config.toml
experts_per_token = 2
balance_bias = true
num_attention_heads = 10
norm_place = "pre"
tie_word_embeddings = true
final_lr_fraction = 0.0
batch_tokens = 131072
Below are experts of layer 5 (counted from 0) of a mixture-of-experts language model. Rows are named router (the router's row for the expert) and show model dimensions 0-159. Each number is 500 + 40 x the weight over its row's rms, rounded and kept within 0 to 999. Numbers have three digits each.
After each expert's rows: a language model's description of what the expert responds to. This comes from a sample of Wikipedia text that the model never trained on.

# expert 15
router:531516537497511524420533468508472475547501461477505610424485497497439537543479584539462465547452513531511485530489491466534470502467545506522579489476414459487447513492450540474487523479408510463473506582443502549492525521537558487431522564433477554522503535517564526460582542515513503518478457515536506493548488590570468521436498477465520545483513482556449505526484553503394514452472533501427465441481501504486545475525527470533475503499477505571538414466501520571563497498482535
Sentence ends and breaks. Periods, word-final pieces carrying a period, and line breaks closing sentences, sections and website addresses, such as es., time., .ca.

# expert 3
router:547556554502515555513482565492409508444540448487532477533547499464508519478556489432575542512510547477515547466506485505512566473489571532546499531502505501567522480551478477456446511514504521470506494476436547550457482506474382452526486400537511547503536547436510533462455533445498535500487486490487442527511493522559424483528498448523561519491534525495484449450497524578436478544518556486474474530520545447470508550508463442393484488573441487442430527504556551480539509448479514
Media and entertainment nouns. Nouns for creative works and media, such as film, album, song, TV series, plus Japanese characters inside song-title glosses.

# expert 21
router:493536533505433526538434545503489457532462474490499496469537515499497432584468468541454535515466498471469578551583515501467466522502602508509502476542501518588549499545492438446455516555566511515516547530510486521458489529494420410511531421469542522459538493560534545484448497486424462474504498523442489532493451446455502522455499562501515552534449464525495516466473530522412527550495478465513451518452466429574533557483542464424462517531426460520515495514537482493577564472500483
Table cells and charts. Pipe separators, table rule rows and header words in review, award and chart tables about albums, films and games.

# expert 26
router:513449528496515526512496494542440545440532469501531539470566533450451456450563438455576439470551469561539468490537535510482502464404491492472470500497547502437503485490435502556423507484540445525522459469546516519518471540452504574478511490617472570503478460542466469502542573506504527483551448436530492500445543534504472455514517490503416472505523490443489521536497466505549560514537499534607462485533532460502552560467538588527500507525484556508468500466498455493513485499469394
Foreign name syllables. Middle syllables of foreign proper names and nationality words, e.g. Atal-ant-a, Byz-ant-ine, Cai-ro, Roman, German, Greek.

# expert 24
router:461435414525520492530451480500542465498466525536462455563464505524488542454496468484540485553458594485539457495488505485444496506538504461426463584511442509499507508502526557527503483455563503545528444480485493494484490579560533433497401535510533505577572505574484554504485551457462488474528563538460572515493485577503548498470564556491499448479479502515492516478472474444509559508534570454448534573515469528519414539521452431495441469524483459538559475422471468538491500527487512
Capital initials of names. Single capital letters starting personal names, mostly after a pipe, colon, by or hyphen, such as K-atherine, J-itendra, S-idney.

# expert 29
router:474502481524482454496506479490536481492431546497471460542495417493566520463448454471474512522417508514582483571471484440509482538514461487602540562465571523542499447500445480478454477466515527541495513518462498487453532540455448417501504562492428523461501520493464455469540499431528496556534543478487500615534474506470487481469433493512497462513438529434476511472508596445437516457491512507516542512515474545513483503601475509541549465485481517575575458525542544527578480553512461
Coordinates and label separators. Digits inside decimal coordinates after degree signs, plus colons, pipes and prepositions in infobox fields like Born:, Location:, Coordinates:.

# expert 12
router:499511497509574473535532533487415519425472485489510521519555491449443474472522529465549494462511408451447484520521455461512553481494485453489487447595511482465497509590420479507479493482473462509475494535528485582455483536467564540475508510510510515537450549426496453490554504495538527477531493526506558500492495489556484473522492503451439534464436549500495547585503456592579487493482484525499490517472597408494551491448564551566527514498514475440464516427574529496556527524447447
Latinate word interiors. Inner pieces of long Latinate words, usually before suffixes like -ation or -es, such as incent-iv-es, oper-, investig-, particip-.

# expert 10
router:450479468454437472593432546491476496548521483462518562515460569548555507570446489494511568522476519535466486534498497549487424480468487523502468417503538443453482448564521455478495466512483471522454487518433512475518456462528486504548540559447477470424462478511490433522471481487509475504498536537480501583463551543457523517525497538472539445475495520505579540466531543535513456493524532390596498574408462517492498520525425533537456548489477475446579487554533511470498447468493511
Table row starts. Pipes opening a new table row after a line break, plus the rank numbers and football position codes in rosters, such as MF, FW, DF.

# expert 13
router:428536467545504489533518504527520498567451507436451523484407504510447479502485511411425539543428444515414474499573531513510482488463501516534585544538512476600511502506535461545487524486457469504555534577534452495508508508461512507546515469478527423495548429493532478525433465529462496537483495563505471525499485512513512513486495567504552558494504424515533573507469544549455524501523409465508494465510482450547540567447448475482565507488493494492522557470423517417462539557489557
Demographic statistics. Census and demographic prose and tables, getting percent signs, decimal digits, and words like population, age, average and approximately.

# expert 27
router:549460511477551528483495522469460499474540515523467447481471525423495441528440494478468526462483518425539499553542504498497477515566583471478571469444478521473442526428496487498518509521455504487542566500540515448536417478489433443443549520485551438554454464542520544527546505550465496495450603561547538528548528406457517482498423516462436526425449493494540492481439482558503524496472461511455457499543509455472461439462557529521568510468544518542528494491477570534522464540542540
Function words and LaTeX. Prepositions, modal and auxiliary verbs, and LaTeX commands in running prose and math, such as to, can, may, \text, \end.

# expert 11
router:452573518443513517528440456483482567517481500476465518533476563527515513484472452429489524513498518505480504483525562496588498466527447539460534457466469519535495562478523439510531457475527487468562540429508478546472448453468538533473528454552445553495588477546507488480473412466519461590462563478498517507513529508490535428579443541564460502469485448538550570555429472454491474522492589454476521484523497423529526500555520474450519531412460479505554509513453433478465520522492463
Political biography terms. Function words and party words in politician biographies and election tables, e.g. the in Member of the, Democratic, Liberal, Preceded by.

# expert 4
router:559542541475521470537478501470545512459496520472583501516513530485557458471503516538512463508539450446481498509438486521459569475545460425515480442550459443544449591507489509469442501566535462512449466573547462400547599502477491462544505470522494491515460443416502502534440531535521492497538473557494464501470476432539483487497466483545471448538500521550456399521539514494481474488472622480550542460508552529542489457541519448571454463485448494512493526549533528470500448533521518
Word-initial prefixes. First word pieces of words split into subwords, mostly Latin-style prefixes such as pro, ex, inter, pre, en, and comp, sp.

# expert 31
router:445486543425453480482574503507447550465498479537500523455511458481480507446525567524502577526485499478600491422499487496529533529528504543572439560471499499539567464484514536448524472507497407480532486467453490567531441458506498504533535491457482526501532443457459458498605481466536463461475517447497453473549526511491538521598482566468520549492546509493482429509485425501460485499466557521498524478473552577491525507578468515543471548513560524452446437431506458511445544500488436
Military and naval topics. Words in military and naval history such as Army, Air Force, ship, aircraft, Regiment and naval, and the the before them.

# expert 25
router:526513572390486505482498476527588471480520471480422518448446530492549457572478530519557521586523520473551476549559494524556498549492420508551526461457505478518487465495515493433522523511489440504512573533505574524414488531505480518437538454460481498540448502487496493465530487511517578532470436445476510456487494573554522462583522509461516553505527538502530516431425548435491493498416489507470500476463498471516465522531545508474464540487484510447520524572511565486574506421558516
Table venue cells. Table cells giving venues and fillers, such as Stadium, Field and Center, dashes, the dot in MPC · JPL, and scores.

# expert 8
router:499483473473561557469471489515531558490501468472612458502525474514505490496460536447457509492497518483489507468495493537547485468438467576537532569587427555542494536490492458536480563537438434463531427477489467545546514483477434489458585409481469488581517528487480514513526488527538518479484451497491507538428508449511477470584508471523485506467575545496533479520569478528504478518553456559411450493540547454451498502536507511498458482544468490479459469498420520550500474572416574
Abstract institutional nouns. Nouns and suffixes for policy, society and academia, such as government, development, research, economic, educ-ational, pol-icy, imprison-ment.

# expert 0
router:469521527619448433497554477492449535505465527512504442554430492446492434494430518501444459461496450509512545518523509563453498483466532463473545456469484533446491476431469530454492531479463497510491497467514499463490508545513514506453449497468511488506514511535457495470494411553552540497463538631478492514470510506500485469479481524417420487495519579469537505529506460623485497512444475539485494485497520544526507455435538496607504538499584553460503480465456534576496455461503564
Chemistry and biology fragments. Word pieces in chemical names, IUPAC formulas, LaTeX subscripts and taxon or drug lists, such as phosph-os-phonium, -yl, meth-an-ol, Fe.

# expert 16
router:533514547501553545481467547526459471495452482587494455528509512505498466580459460561588491549486540530459579455492508526528539481502552447477527512490519523561501509416490424475479449494490574518494520535456534452498588506487427485522540456493495517503495550446496485486549446427493523461481435446459432492537518464543510507582520519518470572481514462518503508564531510512531486552541502448493419542435513460532531504541493475438479493556464473461415468601442468471527527454512443
Section headings. Wiki heading markup and heading words, such as ==, ===, See also, Production, Release, and Career, that stand at the start of sections.

# expert 9
router:546495444487448482525506495501548506464581533527510474482561491492504494381605528497514475438544564464421474532573403490471514535471546582477451474521506482536453481507559494494516407501456557518452422529465507482507492500502443513498453560466533449480487540443532556529490397518465494513458503464473494452482493556460510470516474500499522488475506457491499511531522441513551456485531523515511489469563499472486571452501516555459507512601528474525438597444518497513554470499549474
Mid-word syllable pieces. Short vowel-consonant pieces right after a capital initial inside names and words, such as F-ig-ure, T-ond-o, T-edd-y.

# expert 7
router:519537452484560538440501508504471463519530442506494485496500416533521532452498483507519482493525502486571509539593540466511438540514527494560549444503584533483541570437402555437436535475451440493515506497521465460501446553481570474525582528532437533511483529496487552474508531517466487508440475455483519434513504551553466510463473412435566592520533515499506438515479540495434491515430487449493441490504471523425523467548483484498586521551505559555541480518481487517501507518453524
Clause-ending commas. Commas fused to the end of a word or quote, closing a phrase before and, which or but, as in cyclone, 1872 legislature, ".

# expert 1
router:500500556481502455534504473485531466536455505553464540476493521487526457524483464540462547494544468524467501496503528493478447480456523547468497582515570472533509489431518490454580484473555449537464461448425516518474470473545486520469565493484468468452501539523463486486595547549493539512536505448544457400495545480484608552399408537464532546561454532548524494489466536506491445454489489542544479483457486476560441527470510546511416493492466488560618498493511520474490553449485535
Table cell separators. Pipe separators and blank cells in the middle of wiki tables of statistics, rosters and results, as in | 0 |, and score tokens like 0; –1;.

# expert 5
router:473421509509513490496499397512531507435506524574496503514464465535488468435518577565466420526504474472457479512426443542502529468501438454483492517493449525570471463533529590507547516500472495488495484486492474461501482472572484466574420444540531444540494510540434556516450471544513576507506512540454476528515474539513537488459536550503517521524467602519482467473532442545529496519509472487510520583543541565489475506498439420575447488482519524515511561401529521452493521462552463
Word-initial consonant pieces. Opening consonant fragments of common nouns split by the tokenizer, often after the or a, e.g. sh(aped), h(ills), g(arlic), f(ishes).

# expert 14
router:490519585528520458456581478474570484469465521474500485450463463534464478586452464501482494582466490536562531525477479581590509532505512495542502468428574506470484532413546487535447468517477473565508542516455461515428471488489507455458470521466523491446488451559431424514504401479545507521550496541508489570556491514451488456527528520515494575536437507479447566566486537466486475485527510512546545505493532421532499476520517547483545483423545472486515462515443524437504532458509473
Infobox list markers. Line breaks, dashes and field labels starting lines in infobox lists, e.g. Area code, Kingdom:, Order:, Coordinates:, CAS Number.

# expert 19
router:523486500557495510432528525492479465521539511468492487550497516539545481511504469518562530510459479548557486440518479479425478475435527490510514513426587500461475549450474481437453478535439563510525477513498526560466540537469552501451552495564464531563467496441586446486521578380459501472497452525539529482421470575498470506553579489489568457489550467567511508464564495500528433499496442470509497435478504492453505470547458536437567448488527565504514463545465491482497447535473470
Years and dates. Year tokens and year pieces like 199, 198, (201, 2015 in dates, season columns and date lines, often after in or a month.

# expert 22
router:479510441525437459561474470540502538510541522532489450455520496495479488435572414488596513505514524516545453435517507492440468436505463514438495453507516467545460485516521550529489528510570457537537504546517526455532431575555490520437530535518567530562522504497573449530552475497467460499398410496472517506517507512501466523463464467531439457440518481560472468557551442449476521503499542519474500518524504429515485503459519495552474430559493468461550561434561506531554439477545494
Surname word pieces. Inner fragments of personal names, especially surnames, such as ah, berg, ić, kins, and the f in Kaufman and K in O'Keefe.

# expert 18
router:436515518447486480543480456527504592466520533564535507476509551557496549470518523484536560522516474498459502416494534449502490485537524550513594505459483451510517525482499451481550491514488528462569517429581475481512467481517396515523504446497504476408557482471465485500576553477446554513497537489553462430512508468551504591530448471438456515455529473494512540469461471557485440491432510533475527505415486456497492560499439493491431524520473493531454539605545500461539515488434485
Sports narrative words. Verbs, articles and word endings in sports career and game accounts, such as won, played, transferred, the, two-yard, knockout.

# expert 20
router:507464438516503570481531520477542522536481516518461526509505464472484551545592541470483472505548517447516547483490490518508520508550483467488420555419476558431496504568567501578544462512536490511527436513538563550550511466441498515478583499472454476507441456473531543518522465487520430554569529443507527455514463506457530485493577495553490409546570519424500459458456455466481549531536479456517462482535551542482494478523449538490525474453565525504468498450443400428456522500485509
Place name beginnings. First word or opening piece of geographic and proper names, such as South Korea, United States, Med-iterranean, Arm-enia, Pen-insula.

# expert 6
router:476433467542470490467489452505481515415487529486532548520509499505461547539589542484517439502514496442481513489415500511455455601529502479523502490495460501403505489525570496532505401528545537515528474500502613523520542498450525539524513538478521495462479494514531540474435569516486499546597596468470512476453489471468495518498486459535460444514548536457482491490524415424457469539480561543526525444470513547513510466459482441521488467468467530497463565553503383469472534475515532
Team and place name starts. First capitalized pieces of team, club and place names, often in sports tables and results, such as Har-, Car-, Mar-, San.

# expert 30
router:444505463520496501505500529416507504537491561519494497473491519523489493509589449496461423533505559521571468494518488476460521471469534480488509612440490503440540473500477533451552500445581535557480510450496513526514479563511527494479418527517531570537570438518478493525522540504546403478562528446480512467522431526512467457464560458538438419517462450484521493498438504471521539487545535491458479454491476531459447562522454482504495432514544445465549498562425548550451539563458536
Foreign name starts. Capital letters and pieces beginning non-English names, Roman regnal numerals and Arabic particles, such as Felipe VI, Benedict XVI, al-Wahid.

# expert 23
router:561473481427509472474576495501515490524495531470496429474508437564512482455510497528429465432481524438452531449439488508566570459564536369492523562547477499430515480537454522525569531498510539503441493535527481448486474471489545526510492506564520480449504530427463587558425450482514505421597470572538564534496469458543510480484525522532505500486473461555535451519469523464540461446504445487555548539507503543525508495474506491542498478478479525520581542504557498476463515469481491
Early word fragments. Opening parentheses and early pieces of longer words after a prefix or opening letters, e.g. sub-d-ivisions, mis-d-irection, dr-iving, amb-itions.

# expert 28
router:505512481419584517461481474508466488502573438518558505461463456525502540446489502529544591572509464527556460554533519482502515497545542508460507471525566397531505453461430547498534542502463550462466545540508546472508444546514526458450511466496482492506459549531476602481530578486489526486504452480561570521514547523499463471513547475505525471490552381501549523515554521504444464476464534527435455447498467513422445481462516513530537528483536513483506397544529474519455536462486532
Biographical function words. Prepositions, conjunctions and copulas in biographical prose, above all as in as a farmer, and also was, by, when, after.